Weights of a small mixture-of-experts language model, trained from scratch on English Wikipedia: 352 ReGLU neurons an expert, 1717M tokens.
Below are experts of layer 3 (counted from 0) of a mixture-of-experts language model. Rows are named router (the router's row for the expert), gate (a neuron's input weights, with its number), up (a neuron's input weights, with its number) and show model dimensions 0-95. Each number is 128 + 32 x the weight over its row's rms, rounded and kept within 0 to 255. Numbers have three digits each.
Before each expert's rows: a language model's description of what the expert responds to. This comes from a sample of Wikipedia text that the model never trained on.

# expert 23
What it handles: Conjunctions and capital abbreviations. Coordinating words and, or, but, & joining phrases, plus capital-letter pieces of acronyms and country codes like SCO, BIPOC, PAVN.
router:100175110111169109179109153133162101094110113112154173116072089066119135156145142114147211101094116088104168082123146118142159107108133110107097128158144131081157155165094114137163112121165154121131100102163184128115115188139104143174090103101077187112153126122161115181150146123101134140
gate0:109121126075167107149158121141140167131126084141137164113063154089155140194116106131156132124166135157132101079113186157176184137114122126139114096124106145115139125152060163138102108141142135129154087098120107090196145129192174151169125109122116141122052159139151114090138083149095103098
up0:118145158083139095121150146159096165151162129132188086066113097088158136186138138106155127120134137163145105077087164151164205146077128140144113127085124144138136070182115140144145096125126146152167113115134098131200185148183123141178150082087146147127097139140155123121122086143100153094
gate1:109143074176140117146087144099114178110114129132113166153115192119151167136119153160010135127191099061096128079144053105080062147086164126148132105132153113118150077157125116099184159155128149145175122126095089091126179168066117100127159129121124107133129165122121084133131125118079176151
up1:095164090121140155112158124152108155149166108124210101183131161133120101124067129102135111234121131147156114153103111186093097112127127089128129157133132089088095177086206133118077177117169181118157118131190117136091132144175114162076089111114152120144158116125099177070113114159096099148
gate2:135125112114038152071115108134111133152102137141147146172137146158180149089168174090173108119153177148116107099101120146151186118161151156157163141144111102205094116106111120109135051104131124108097095123167127084191122123148106093114117174107138183146147163121138102138125094186145178123
up2:144121143160114118151084113124168158191173128096074137142119123104138119128053149130095124146155129125089093113114057153076126129108068104112103104122046123119095144139133118111097127101148096090200126158105102146105101101114099134151129104058106140157072151094169149131153233063129092132
gate3:102101160106140158146085100070147082117098124141116127147171129080085091134114072105111092130096152149160155117119129124099117114126123099138157059102095177173164173161068179134101127068110098196167181093133170140128066095095119113154149075142103134135138100118162115127148183157137109113
up3:105154107128158126124040106075159123144120158110119117124166153088139102141062095105122153155133113169107129133147153117124153104087106092126154097135144128177109124196085191144169119115095082210134160109123124144135125176107072087150147126079103124136092074111170110161151150201139172114
gate4:101136154091116098110147153158118145168132153140128145102117124172137141133144154208159116098120173145190136194160060093089080139088088127145167156080156054129089119135179101180180134157124110175117130096144141110177150135125113159108136174136157147152100052124136120118131071118149133154
up4:102133086070112151135172133135085141162138122172148123136144172188135172147120120102157104162110108156167143184116116122068077132073157157136118131086180122101103147083119074156166153159127109155162114120155140147157108162141152135141147147138131096166167078125137100109122055127098140123
gate5:136115130151078149087105131099086165163156069104151082156136102155139086117152125097132131111118060111073151156142110139179194090086150115130130129137177140085123147133095132129144147099154117131112142146091151138087129100087123126111129220072118182082086124147180082126153058159185132132
up5:163103073137114116115126164128182110134095133150160141039086122142111164171172143144144075114153155047127096093161093144100103115170099195116141136144099132136130121124078137135138162142080090119110123124186083094184145146129103138130155165107083084143064165076151134126122129092137141111
gate6:180145120126147141133124073140139117102143104118127050136170139144166116115142114183150150129107127125144138090132088165137105151114162139161152100121117130162058115158109173128133161066156107114140194131140148132137168122112144101142167146132152178130144143153101134137080102109123158172
up6:160173118153116127084146100161148136120156100114155082135177131159202147113075068168097135126120158137158137099118078195115152120141124125175137122145156139138091135147148142153153148034168188108163158105128181109127173105131141117119128131090166177078167172180138163156076101152107181171
gate7:162077130169111111175120117145110134134155125146087186166158112104157083117093149116098120135115146175130060159170112123139112057122112161121152192187101168160115145139081107147057096149157135139168145115099107159092157137125118054094151169103130168117091101146157155093157122123142101127
up7:111131127108130149152162132134149131133104192087133101129099129146127166186166075071181172108130126170204166194103184124122167118115115095114118148085107145104151150136129166067129085050119171132121173132110123136054112136130099114186139105061078097091164130098116134161160167072140101123
gate8:130057154104145108108141126114182136163115117154152101097146088125128105152142074121164052109121095093157149121145099113155089118170095054130107107141144105141165148125097170150104108091140113129144078060117143109158085074081155124085135145107126119114117115044078156157127150137132192095
up8:106060177088055131117144154142114066140085101126141120070165130122113078071140113130191137086099122144137151117121115172152179125099154117102145134102041121136110140110106161089059133114081155110082096103122160103083096112068156125152111150149099128099108113093065094134114139125123209109
gate9:093110154092107155151155182127156148179113153125114163165148186108150202111111109098116066135096091105178142129166068080163168056132140102111127111153139086117081123171130141145161149133125131177169180104083158089167099152134110126159124105096126149095128186127106169122123180144153199083
up9:090138076140138131128164090080182125141109134140089122142139183151137122158111120120180117109106106115172110135176117125132061139178075093125093126127098122183149158128177164162166146113085122147149100061197124066125120094075127109105137137060137121101109105134114089141115180149163163089
gate10:166127125182128156125163156112128110150115135109064124142113140113154066099094118105066135086097144078152089131141089136161134139144152115122172153173089144076148129191087098161080130141108123165108149107144080086126117138035102047140104132156172127150095088145119047117124146157202133104
up10:117125124117165113153101099091088091109104065164122131150140107117120124126130126138129137161065123201139189146122161133190085136129128150122181152085149133131149164133062099108204152151144116156113119156182150154073152125123107129161137116142139160155171142085088163165156084134142159070
gate11:088141113097070140103166103079061134132118158200119169142148101156114111141166077120136072112145079091177131169110157107138061087173101149137107164139177106154156123131098077104085116155088145130113147133154140090123148156191156175090120148151119119134175064115130117144155100114120125120
up11:138105057119152135159172137169081062103165130159096108075143107168112086148106136155112127091130071116159161153174099072184158093098060125144089123151125092131123174161082119131122067146133200130082122098172182110146135155158168156095095115144095105122108064096117149119095094080097127136
gate12:123064153132127131127147098134147138112129122128125191170214100120146081164036198115183157119088082149127129076129105107103151077121166074128184075160121162169154127130132147127128126191123174142106154168127153116169157120167162117130095141136125120129144129139109171131099160091161089136
up12:141193157118102153118109129157171111135114154166141123100106146148116189109215104085080091136142153118150133184130164162166097145136124123145111172156147077102101146099112112134107110074146106071148138110112122087112081127105110115121188159136146150122113145136112143129149102175083166142
gate13:085122133117131098131168087088165093175138095137157135071140163137112144158119124125124081111140121146079100193100087094077094118084150135151185169116109159142139088052156071123128128088052131123082168158155113095092088089202169105113163105092102119112170093134150116151084106135120121147
up13:123143144132153109131163108073194105169128104114148133090108130135108127141121120110154109114140139173115120199108108102122075153054154123157165142069107158178163125128160063131132103106071114104107155131173119113068138106162157108127178074114098113152141116110138129163122139115120130125
gate14:155147119147125138113148115093158151186068132179061091162128109121128120107133203100135113111118109095173117158120147131153155220181147123135130125168136158110088129077152115112196147169139160119145172125102107173148151075112120116131091143109091115154137105094062111107095139168158144078
up14:138117140156085144151194111135126129131079138152082098174154129071172124113091181097130187154117180148130150132094174106191151154138104148101133142141146194185067189113127082129131211140116168127176138126072148113093102123173103118115100134079124137137181119130113101163151132178120105091
gate15:155109122153156104078094125113164161107080152183130097154092156162100105168115119142127129135160118171111127161105154159160139121060120128140127138102091141112128123084122153142172156072153154135102164110173158110135175084185148140089151132177165127171128161118068140066109103101146116160
up15:117138141140133098081120104092175141089078129129151079133080107118105173159118090132129074079127108234126108130119098107153163032096183135130129113061110104159138088093120134133141140088138165178144190096147195084153168043141141104112102152167114128171135157103065196082122119168158135147
gate16:147120093102121114118147095147144112116136087129144171199150097136141115080140138100150109092108147191134114179131113132123094105154099116142151083147198119078082096150111204143143111144141124161104149170122123128190137134202132113093133175163122111133086157121148112065142171077118138096
up16:144096110124109187132173112167169060129137125117109162207125119119136138109088153135115122157112152162155128143108118152172149064150122128132184090114117143118111154165110189100112084123132147144111141166118138117159133108131150094104139147131103154126059151126160152106157180111090084084
gate17:127126145110113148119142105138136118130162139156083114132160112144145075139148098101111121147133141115178153118201133096162114136125157132135196131133156126129139136111115163157128143118105173137112138149126158157136136084110143134063122092155163168130103122197127138074120166187067135163
up17:175126065121129090124086170149137121124089137110119097101111150162089147119185199172096133180127105171158197166157156071074151184099190176144092116228145089143092108114109157188099128138148109112096160129063102200170127110088154142128137133127137076152048169123120154119124158108133110150
gate18:115125123089134128136126133110084134121127134071127114117089122131106154181124152171150091113163124124134094127132114071102078123118139163123146174186131142220125069130173116156137116114151096169119189114136092137130145143154147122133156118103100082124128083049115112129118127151185130143
up18:107118133122187170135104142115119113125144116143194112136163123104069182131171125104103190147120117133164167123158149179159162142109123147117157137123069118133148120165116150144112184122127100121124093176131096103097110127095174108146164096094152143100168042149132100166152114192106142097
gate19:148174165122122146088104074084136109148170116121149123184134120138131171092123107166134096138129193170046116153131164170145144146152125077133089069110132105101099036118123184148132159120106178136158148131153160095170093132122132117073115130142139139109106136169078168147129074175074133115
up19:097140126091178142157087112126123106184188155110138130163090147127120163127124087140113104124132156178152139120074105147141202113129085153155157099081105156171116087121157142082174088117102201120147200143093151185136111143168179131073146104128132113145080126141110143129113125151103177089
gate20:119153077142147102103104132147094130126089133078125119077099177116183184118112077131178122077139139113169120162154073148110135178133068099132142161172123116097123134118137106146058182101080071141123116100126109134104148133143107181154089159141139091119164065118129091094125156127176091108
up20:142084109099135094173212162130113193114184141125090169167140108151155104159157123110069121126119125071163111067104178020104083128159141154152091158147184168109117118169116145127125119161199158158131099166142082138177159136117122114155166133127156137132113175167136170127140112098108097163
gate21:174138175131123148199157060070176181115180102133093178144137126151113114150105123093121160149101162085145128131168099155113144160100140153143171129112127118121089121108153135059150128099142147156087119124137178150103145073139126075149097189092188184118194147128082098133098161148095105156
up21:153117114142100166177147122114212152158197041099088144165140146136121160098052133073129125128103185091124115134149160168089162115101118152127181119122124151166114122109133113096168166122134156084081133098110182121094184097186146073095077179097137139148094164108105149151121120124141119141
gate22:162107163092124127186159138134149123081092170223155126109200095131169175160089154112171189148195163133138119111120145077123107170137114160128135142134082127152113153082112100146113140120125093158178123143046115180145107102145189084117128096117141120135126166096110101127120121118161131155
up22:155095117121134089160112144133186141089105122116130137149126166131180090114128140156090137143122155115110154113121143120132149143117166102109121086050060121205153151116115155152165138095125130149097182115116169090115136134123137137119075119180106161087136143153076165122137123073152120104
gate23:141137179132124140093129084132104106131165130087114108053145141167142142119127099145102159155177143105140145226076137105115115123166159122139092128116168177114100133059122161144109149087125138068135209130130090099153131085130117168131146057092221153080087193130092124072089130174139081170
up23:101096083127137132154102146096159141135075067166114186183101106094089119153153156101173099099111097152111077062165156124138162093064058102108147119132113078139165116156123147133163083164121156184146071121147138123080128168113154098130109120183078074175128098107125137145163102045124142104
gate24:164131140155190132112101113147123077089136161141143161112084197188078086122144134138138150134205093099167137155080106147155079095099148132142152098118119063097171140092134089147103065213105116151089163139115131156153079068092136111176104087137139107155060122068081072092118136168128092154
up24:153125130163109171097163045150140093147120157087087157136154157119092082105159152135091118143174127118173143134116114150155143096128153113145173141078118114093161132127052129134118102097135198141138056162083159074167082075169112094091174135151104143148095108124132093065113128132122096169
gate25:151098119151132103124086119114114123163166146133139059193143158215103135111113116109148088162068175137130119183127109171143113107133111092140125128125160128179123125110146133094134092106171098135100093120144144139115133133124107135080154082138137135097190122130091187077130096130119121120
up25:159178162122138072108154108103068138131117112149138129112201053141060116190155126147117119134144131091091166151092199138109076121170167065117112155160156146190149146085145128119122108080149090125082113174150124116144082115115124137108126142125093123066155099129097181064155156117136118112
gate26:218061160140135130145140127154191118106123107183165058209142172139123099132144067125093181152104099165139069110129127141123084157077184149143184091110071099182132048124150128126093080141118147083092148069112118132165099053076158074133121146118127115184112075121118130102118140128093109132
up26:184098147167164117178083178112203129109100121171175077136144156110128104132147067159088148100090123152142091096134151140107094167105176134148166117125081096120123027154164135125132083128130127110122107092081175111136059091100144058098101148147089107166143131113081149136107141142114136158
gate27:092110112143129163089157163060091092124124158151116117103118142128103085125144101138128135109125137126099127149088137118222119196086119143137146120077107108055169170122160167149175180157046110163119088124142123110164178115130154194152146098159108067116174159150161126122118124101150091144
up27:119140173117147097170064106157143161153140106120112103128151118152090141125090141101131118136140097183168157177162160170050161144165127061104126168138196056178076081107064128104121044123197116037143146089099101140098073145095147077127092105148161137167105130129036146083135129172155171099
gate28:071160164137134142168086129147044114107089135080160101143137156089158183079126112172101137104170136086114139129129129178084151132122239177140124128114114095129173150156151119126148153163104167141162094131126125146129085126139135132099205112123119128119103063127158120097157136182119093120
up28:100093085153075123168138118157154142131178136108115065102096124097091168106141107137163149126126134159143177080122005113043196104106150054115157173152071167161084101129085096087129205138160098096135094160136133096159137119134113137166165059165098129100206115084137114205126147085118152115
gate29:116131131084122018081137088128116166119130133129104086126163158131185097124085113166099082183117129117108152134119185087131147189143091107138119094161158128204123076104128104123081067207149133159096183157107146174135153115134150148104166088173132147135153127138125145088108144118110170100
up29:130120137135148123148127158133114149131114065153136187122127116119092176120182118096153144110092194102121119138146134107139073169117183092129093179085107137116132139106072173123056167152148128094126122111121085159100124134103125088096121168099125099123120115123098153230127118165150177082
gate30:087135091140159119088128119060168075161073156179099069087143164151153101108148175159152105121135169121125097101121225149128114215174099152142145082075085071103110110131128157137102164125115167089117136124140102102172143120140155141113208109148141118141106163079060191154141121154116157130
up30:130127144192129076121211141151113104130152078106169115143137110121074162156104074108107116091034123176126116139133063109152096096158062086133119116145142202136101077097163176099124113123135110196151099127138148123186174122111119152139118190123107129072172103130154159171190152135141121118
gate31:104124127144133158132177082146120171170116156098132084105134159168146156126140116122141082116130149119123144124092161116132124141129101161123113097166163097065161094090083148110139085126178136125161110104100129132101094117169112148070124054159115130093079103160167153095161108117146071132
up31:149129169131124171122146115123144150112075205083135109156094171128123161133125096083078121076084142183119149145103118167116104138117168105126125141202126103076140055099151138090073089156138145092158156069148153109172121141123142144034125075152165122140135128165126172133133073199116151137
gate32:095118149142086047153189077113157186119025126102105117153063104086166143159087175109167129183122163142121136106105117091148140104191102147116119103083152090163120082149107189107172136109116116168151089134115105104107097147070181082169097140184159179170152147131116133129098142086151099165
up32:131082149093134108153140098090125112097144127162143142071122155143133115089087100090121153131130136103129158141148131144136143116100157139111112104135027141148136107171164083102105176139066123133125168101141125163103106098168133127147133103126116126085134075110134090125122188161103060161
gate33:070152136159177154085105103129111127129108132101157063097116159115131101107134115172143103119114145109151066075143076111072089128153131124146114107151175160146128115118096115150125106101124109178174147180166067151128130146095074094124162118171179122182153081107094110098110119109162053077
up33:113120141103146109145178136100138099090131094119148157153113116117187117132141130127067106096095145074115200125145148119178137136081157115129097131110095131126094098129164177070171108165166160175086136092113167104160144126105136108130153181093127141097098197148158154128098113136109199190
gate34:120079157134131121099126146086180104161154171108094127163146113114150100056155151188190108147115176111101037167113170118136109127168123169148114131124128148071157031118096143151176151137122170140098104090107134108130170129185138140103118127137126118163126117086180119113104082130149120130
up34:127141154120077107137102138213113199122075159128067130068124130086130195174158150070148194136140128154166153084133141089133203181128127147132160152186166109181131085141151122149129151127123117086130105133105143123093110142132105149071102198150119152101091169112107115120138161126149188101
gate35:125092159147135132133120094084173152088218138140119121087144157143149129115085093158093106163099126160128099101182154146124099184088125115139185099168116072097147160139147123101066168114101093070113079125079146139124175074101187098102097141108131092178086134171184053092105096136197084105
up35:125121178167179145113162117154131131059145161116047149089121130151117129139151063123073121144092141167108120115134139111069099152198164062130136129121147143141163170116101154076098122133119129175091133099163123206113104123074112136139134143121136146157097092163160090105139180125169076092
gate36:171173103128126115117075111124120120099051159173145122129159155185158141135059088155105148135124136134068114096107109114160088109164074099147127049142145160055065211128170068171114118108129147150189160125088149104090165170122151135112181118126122137135157081166104115098166084168090136159
up36:127105076104077124147111139151082121098108143133135106097132118145142103127186093109111139069177126134115104169052158094150118147151179149136077192085162128190145161178145125159189097163101122135106095108121120121143058118081173108153173131147125103106157147152112123138172047174138095099
gate37:100097035152132142128092124156096151155118116159111100060139120148065085113139099134112212110173143124157100151132196044141126119147111110173145113192127149126143116144127200201137170176139141127103161120121155133170125152110144157187133124114176062171151147110124124113127098087174147132
up37:104122190098125121117178134132151071089134156116112111153139144115170140142144092122118078154099110130132140149117110186076095150114176150088135127051143069137105119105118123026163105114109104119143103163108132125043178099083121095099171149165096138112091100145118128146155135177077118104
gate38:102117129125202165115189102098074143097117134134143136111121149136143101156065126123115141145208094149179098117144067142095090104137099174144090071122141093102152125158195141144171117158115135080174146154129133110171075106140101162182129122059153111123142119114118077120157145108147128204
up38:145141112149105143151064126149144156149121099122130152198109087151139135130199121136154096112000176129100124168140164132121128142176174072112156191151151130127123181158154137152076135138149095157152105111119122136069135101146117083079148161174166123139100157146119176113111088110202126086
gate39:119107138126171146124127088128193190140151136135147097148126156121112126135151129153145049151119096115176131133133122108152113111168146110136134055188126164084168110138026071184150111125169069097236185144169114129159160125113134128082166120128129135132168107143150142140119123141094098082
up39:135107130103160099121164112126161155142150133125128149142118135095162103153182119150139095151139118105161128093123096081152081072171077102135119102154154128134179103108100139182177150125195106143196102089125080115190187113088174114086190106078133128122099112138181139164137130184108124078
gate40:123124128093121134055149126164128131125104144138131118101118147163093094129110159174102053170091208175133129103123145145078119115154143144156126103114132074141112209138128195217133151110122130135115137111121168121175111106152154131129128146117174119128147103088155090114077091069119153093
up40:165148170101179132145152106120085108145028182108160094140112119145104130139138168192135153136145129074124138126125127097106147155140154137153103123102155131184175103135191094164194146144165121150082157157174198138090121138151151132094141081201129055119155132116164091094121141130136165088
gate41:138107148129065139141204077111156096143145111152045175177200073115052064104171117028143090108131165153107147155118139103120083118166132150131141128172139182107083141116136163149146167131083146062147133154089121125110176078084155103050135123102124121105121099170181105118094139095131074130
up41:144150163130144158140140140127129101136125157186101146157189121132112146109114149136113158106135130057147119177156103168131090097171208163159185126192107193117113095135106136156065139113093143098119197174114133133156151075120097123089207108114134133136076135113111167122124119095106115196
gate42:132165136104178161135080162105148093122102162111142131089171150138135093125120128108154078081130097089157126111069167153092169126162139120151117124127139139141130108183119170122103056111063110154193206101083129102142116134082160077190173132112110095140108108193117151082131110192153178137
up42:110188148080169167122094140164127090131114121101153151093179159163135105112148117086129099102120105106168155118089140150091193065157131142133131124114121127132139111134097122119075096109071114157185196133085167061148102137086116101175170106149136114115109117156093156117164122186141169108
gate43:155172137133106141123214098128122110092150143107131150099138137123065124177146163109086090133152147111160155143115079088064103116134176166138176064163154142135150092114106151122096154097132117074169107153080112083117068080089123150136123120090123132093067089139168149098141011113118044131
up43:093167117118154158120117114151147156117144129067091140096148125104128138125126142177132136130128084105160157139081095093085106126129093159137130107127127121131143086153165153127087100135064169072146166160138121084174099102196140155161089137127131112138076102170118179113094125122128125164
gate44:102132125133111164131083135099042130152103213162128082109125170129125140109124136143119095108217158165099147063108123151135128190129121191149183110108102104193120149107119074130125114144149124093201122126179107128188159102128124181104128154168216118108104138099094107080143128162109077130
up44:177125133151138063149117144114129109042164084105111169151138117117104098153144141152116126134080110117176082170121116090095122088112138079130139165125172090178147170119108176149116131133155168219088138118107181129096118139077150093158108097146089172163145104152152183114162117121116146143
gate45:167130173130150128100114073098075151094186159145139100165188117142124127153160164131159143150098124065123111177119120094134107121166097128128105037106139067100101110155160096110199056115085117129138148132121126159130093147167134104135100152096130129110120122132135132059154158134113141136
up45:133169086135152096090131134207130123113161139059137141105142096164171089108087152096095101136134152080134154181125113096120110155104052127137142101112169072136164151159146151096079107142120131143107119122181146119146148148185150190096092199128120093087128098096069092072161090159151098130
gate46:133129170127164130124003139155113200139111099093145136186116168164122145111116061117105107112140160103120070174151110138132198080121086103155102173140138095156166065144138192147167096133142168138111132098159148162149119140124171100150114139185133123161081083138137068066160078113187158161
up46:099099140098121028093148121121143088103137180108120159136115124145151045085124188171125086113193079131146156167112105094147133077124169151132117132121126103150141148160144154096177166179079130116130193081078141091150191107150147154084116122097162074117172179185099124104082116124137160115
gate47:147162170130134146109137149139151126149090174123203170158113103146138178151120138111237075102134198086145117069117104134089060106127133118120210118120093049148129098111101056163100083119131130114131163149165105113159082131162115112048120170146132126165131133131102090166173132134113175102
up47:074131159134138125143158138180111179180122063153093169147113119120134151157115096133113162108139072129111077144166150106132122087192102146146147137158113135135093073129141103152080143110144145163139158092110095176126107107162140065199155149053118114124096119120127129154105117119121106147
gate48:225130099096138096130123120184131108108169151118078111090134155157099120171133153163121138132127065110161111160081126129068111148171123186152095151082123143127116165170126128184063081176058186119082145172109116134116094085125135145133115128163179115110151172122090131088168091073076102186
up48:189136095147135107173110126148172134169094128131085123077101148099066151141114135078150144091134145139170132137180103122077065163171147151133126165167110137168127088196146056145128062140066081127108116152089100148100090124100119091099074163158144088092158127173089138174158103049135141107
gate49:122139095166153164132122151112186129145151115105139131122100145123089059084156169136105167179126015160137090101146114179153134113161098136139082103118167146073148161096116119112158112076188145082142130197112122162083100081122117121120137140095147124104133168055107151110105172127233090114
up49:119130121153037127118063123115104153154093109102168159111138149151121155082158133158161103147098077153163080161149180172129149155137145070140116152100169107112158105152109124154177139116164158109167097153114163128147080128196083165146145154179082146089154138192087164088118114106195103129
gate50:140150095155150136120147112101123138140157165116049107084110128186211150151096095103109123110130132111156083135122146120108120172118086147136097152112118122103117102156097139096041121157093200146132178130167051092161113110034154128090132134061136116083129134128136082103152118110130100161
up50:145087118091163121106122119154159111093132069121169168090117107126129189139193131170083124081115079175178181138156029076135071094145080211129109136167125126189058133141083171161154183097159133165107140113163187129107126161154085178077165124137132100089103106143135138099139096135109085154
gate51:084136155121066133154121125137177187154126154100111142146073135124164126159140116162154133132158136126113161113150164169133140139173179131132150057143114150148137090157108170125109147097100189154144147144113158136162150093097119075079173094152139146113111124169122136168111151144099153165
up51:103103125126006121132141145158138140162115150136160110091102120126197105155139078135074141138222123137058125129148114121101127111204110140127160133146100145138126114189183070111159149131096127196077111093141138166102137137119132090116153111137137133108133164139192080163151127148100136145
gate52:074123133101162167132108138085142102127080166108198150136132109127135129130161135129128108154110132170108111155117134153138162105078135162145072190130101172143165083142124114101156110117069124127099147126160138062161106129129109142126116240108117141137168102133154135101115101142141198142
up52:164139132117138166168116127131128117121100126098145117130137111198126058107189103172110134083143149115169121137102120133175195158120097083133107114014173057082091132110091183177100090118152088129057131134154165141069128139150180107190122095150106144131116137160129115137116096121160167122
gate53:137162165113123125082108123161185082113147108095109104117188100169092095122159114142120101088121097079167095161099165085135083133106142127134128177090167177128109166160141107164140084083103100119099100152107164137094167100151116110104129127135181126152149152098140120115097170135124138173
up53:142115181088104195114117131135155098146073163105147163134149157069144167101080079123165151132149151113097135155127185148195146168162102152129148071176093092169132060158145083096141110132109130100128128170131160068110078121107073103067084132133084177135122101149116083092125200135105090138
gate54:122140209104093083105110114138159173101132152136074103141183145125131182133158106152160141105150132114131121134135128141125120112141073124150211178145112065108095093148143203151143129113147093090128161203144116106201112080077115137192114115077147100122115103078147151092141169126125094158
up54:128132143169093115051060172102106162175127164103120115136114147110126097067136074147134132098144171080149127144143136197163098153162126097129136175072102128078116105146112099142152136122122157163126090130169146124153155098133126146068093137145116131116111147117105157166101195151121170130
gate55:106160096085194116105071139107175090091141093128154106091175128131127145129090156121069113143103129127107111083093137160080160133152111112166084106053131109086103116086080160140117116101125144112111116133129104092081178133108114140121101062126173139153108139130109113100071120115113118134
up55:152145150112158116145139137096053099114115147160123078126111142070064117166119085166126120092128081176146150117110112118114153155125145156124091119165159144112143141104156133138088116065145106171099135166207182125170178134072105105160146137173151112116162123087183145161114109156160128087
gate56:120092102123155109150111117102123116110096055111054143189111209142128104131118112129115092106134111117124140097132094126111181094120161119131122087096100108079117089107091177114125126076107108145104156095118171087133179136088072087112137102164087142125133136161104113104126076141133149145
up56:110123099156162130187103151110104120102094093111091120115122108153104133168085184150097140078131131092163121102163116160159113155205126144126174075087148080098073137148080145109155118134088087139135175108088168147145164111139111129063136149107072156116113140168072157110162120172130201093
gate57:140123157137091166128063067150095114158089130129097163143111113147086094155145133154129168165165115108099157141055136170142193138095143119139167134149161193062117169150149110164072121101118062116117171168153152173164122116086151163129120172093144142142118151155065133125125122160117101165
up57:137132150142134024121120153141132127099144163101103111195089126115136127114092116165080169134084078157137088093183151121133084174140153076116135127072165092174145128164175183133170136183182110115133144132134107184151123145086117096141149140120135076129117177101127100125109120095203178084
gate58:162143139127121117122162089076160155100082141093134100102089120118053123150081172131108094126151121130073201168134086137148107162097071083143179166134093057145141085173139103107115177039111135103137126117113100103158155097081086137114090163124109168117134137114053120087086148106126076117
up58:137131157159164083081018179149127134153100047183138112146176082127098128123137121206140116117123137106142140139112116089123187110056060147143110124128201136089078124110088194145110136120172124159121130102060141126103150141105140129075115135152144055125094122153165175091142124123121142161
gate59:167161127139122171101136154164132149113092115158156110110129095169094149179138127127140060160050126230132112146107159162166120136232085101123112163185099093130118141129171145073172158080070130173145126132133131083133105142187141121112101125126143142109122125122137118078080107143119139082
up59:178128058114176186163128128122166144141148105066152116129109209082180124198065131115132170142155118158105108154121176127097136181099180164133133101126102123118108118156091129148098096088103111129145093167154115136125101084100176084123127095071122134133141141118185094164173104123130098116
gate60:147018127124089069124107128140122133148194126143091127100154137164171097148144162097151134186104132115094132170118084076071100118176128161132155096153121118113141149143160110170101114110119107170097061145099080152132134069136131146149144142115126110137119132072141083113129091115201129058
up60:142134143082061149139146154164189135121167103167168120087068150164201098155152156130202137148143127157098132134132143099101132108108166120118192121192103106116148181106107157149112139111095103160084165102075115138103104065114136146120176155103134119127083131125092107089168161138169147073
gate61:108162108121129180146046081150144180125158160101152164160128164141098101145069125152179122147178065150190150142136072157134183115086128074119153056107111174103143121114163110117160141066122136067096220099165151157088096141105142127121101113117117125093132148109105126113136156137141118143
up61:105084137164089167125185077117132116150135086117093068113130117123136111140140101138163126075172156126082142113136194122115131131158082138122145139171099115121199132149125117126134109086167150115091094051079136135105129108192188131061146147102107142089179122127139093151113110112144146128
gate62:125124199112143102176096085115154110093129149157155135102164101158136124113158072107140131124131086071153178089119118142144148085115096105121138118101093112182089163134139168113161095141094128123032112114109144150085135065150108117126074119147136128151151128160114095139151148208076135126
up62:149118107174101158108153149111078109115126082146085139194117080151095091164093176151154104162094139201028102155095165186102077166150117153131111075151128094123126106099173156124151135136079189153129138090144119161151098144174171075147099148112129147104107094129112162148099101100098136111
gate63:077142080126114148063128154118107150098118133078108173123104110096113143144104140223103171157206092142110151146152108115089155149130196201116117124126154159104130147131110196175106160203154079081129108148133155114172185128121152160152115082166116096169124134111130180117138089150135048129
up63:157126166079110109197123120139161137124150108183107105088186144151113131116162106103187095135088182150143137129126158108169076131155093105131143143129145079132087136118125104038105030100064147138147140111102109155074092104071137095130096175118145124077122148134110122140115146139137163135
gate64:115092126095126116137069106131113143134105124127100111122120158132138178119150098097138163122166129073170131142191132102065149141157139148129112116156187151119099089141096139144122195151108093111114185132105115184112164136045155115140066099103128128141136115135095064110120140142140142155
up64:104109109140147085175111135132103116133156158116113147132163152143168185136112107100112093174125168155126134090186142120127047092130180163126111107143136112080157084141115170166074178088142118139095112128146147150145097136120150107100177092142152141071154095101157165130152146151056087114
gate65:137158116120167161134129119131102109164139148097146072190182176145119146125117089108156086158107097185119142149123081138108069092165112152148131087073146113123118137155143116113111069167101198072050107092178141163114095101152125132214094115120130148140124106186125210067125108069109098158
up65:126134114151086149121079175063054107128099092146156120098116146090104177103196146174049112111158094138169110155131101088110134136089144105119175155106133139161148193129108057135100110138145097130132105147132143140161042140158083147120117224176138138154177172090098121119148058169160141079
gate66:122089096182102100166049129128145096192104149124120148076169128118177128090120115099171086172145056085172081140191062172109102117125115132136178075167124147082137120147100101120090095118145151084208159125140095119128087133132082155124154175065100180164081093139108119121141131086150123187
up66:109150136118180196110128139137144084060145185100197102126136133127111186111135053088152135155104152109137191089119085153107097100146160121128111113084153048167190150103118094134195161125117061185131085136149190164166136124137190136103171099161163115125181095118168115114165095177153122088
gate67:174077153072118108131114113098145092124095123147147107115119131120097154127077190179101142070094087142108113105157114162140116101065095117133132116078140147098105145171065165160146083097154139153132119199168097104121150156127093158165179192120157117166153144097150105175103102148111168160
up67:145106163119155067159050118097152092107119074165121110131127114108122140120140098149069111101097162115133123101135167071195145092157131167121167127121098138146154065121091124118193094140138127131147131117161109068169097153059094110162097130129141114159124091116128147143119103121152169086
gate68:105142134100150163113108157138143093167155159144146169113172137145110119120135119198146093164164169142128115165134151112074113149127101081157120103067086117087038152122124143107075132061137135141151165125152131139177185102109136152097158103153132103143128090110152138106088180126081151145
up68:127116063123136079108138110086142204088072074134140039159091121120108121122121121086142127135093110140105155123101115104161155091113157148113125109164210084151193173090151124148122149178088108153100088157102119159091131135169173103117146135154198136105180103168090128106145071076122108169
gate69:154113126115110125165078130079122172163144124207138123168172171170094122156165149133082096153111098167075127122067105154089095180150109149173152175062132146092110158123198161112114134151114170112125126130148158137111138128154159105086164111178144085155147124079148181087085115176118179159
up69:146156128139100114122073132070061200168101176154160105180107142134088128156105189152116132120164091148106088195111087131160112185125085191164157173139158125168175156104181093128126137170103156102084129069162178177128115167099148084102116139159148142126146089040124144064116119156144175129
gate70:131173156122106133081166117110075157107132115183164148108171122150149154107176093142132101116106112131083147138134068069176155144113203140176140115146139081094153142077128132142172104150118124171098143203103138062144169046091099163121160152153130139081174098146136119120155131137176152113
up70:109103108132163148160100113147197121150160177108110135123075163124088099119096161163090167125168183124166120126128164156086079082144065141118134155107117149169116112176136104129130179102130156076107117071127121139121094184130191127146089104078169140166106142103123172099150103139101088149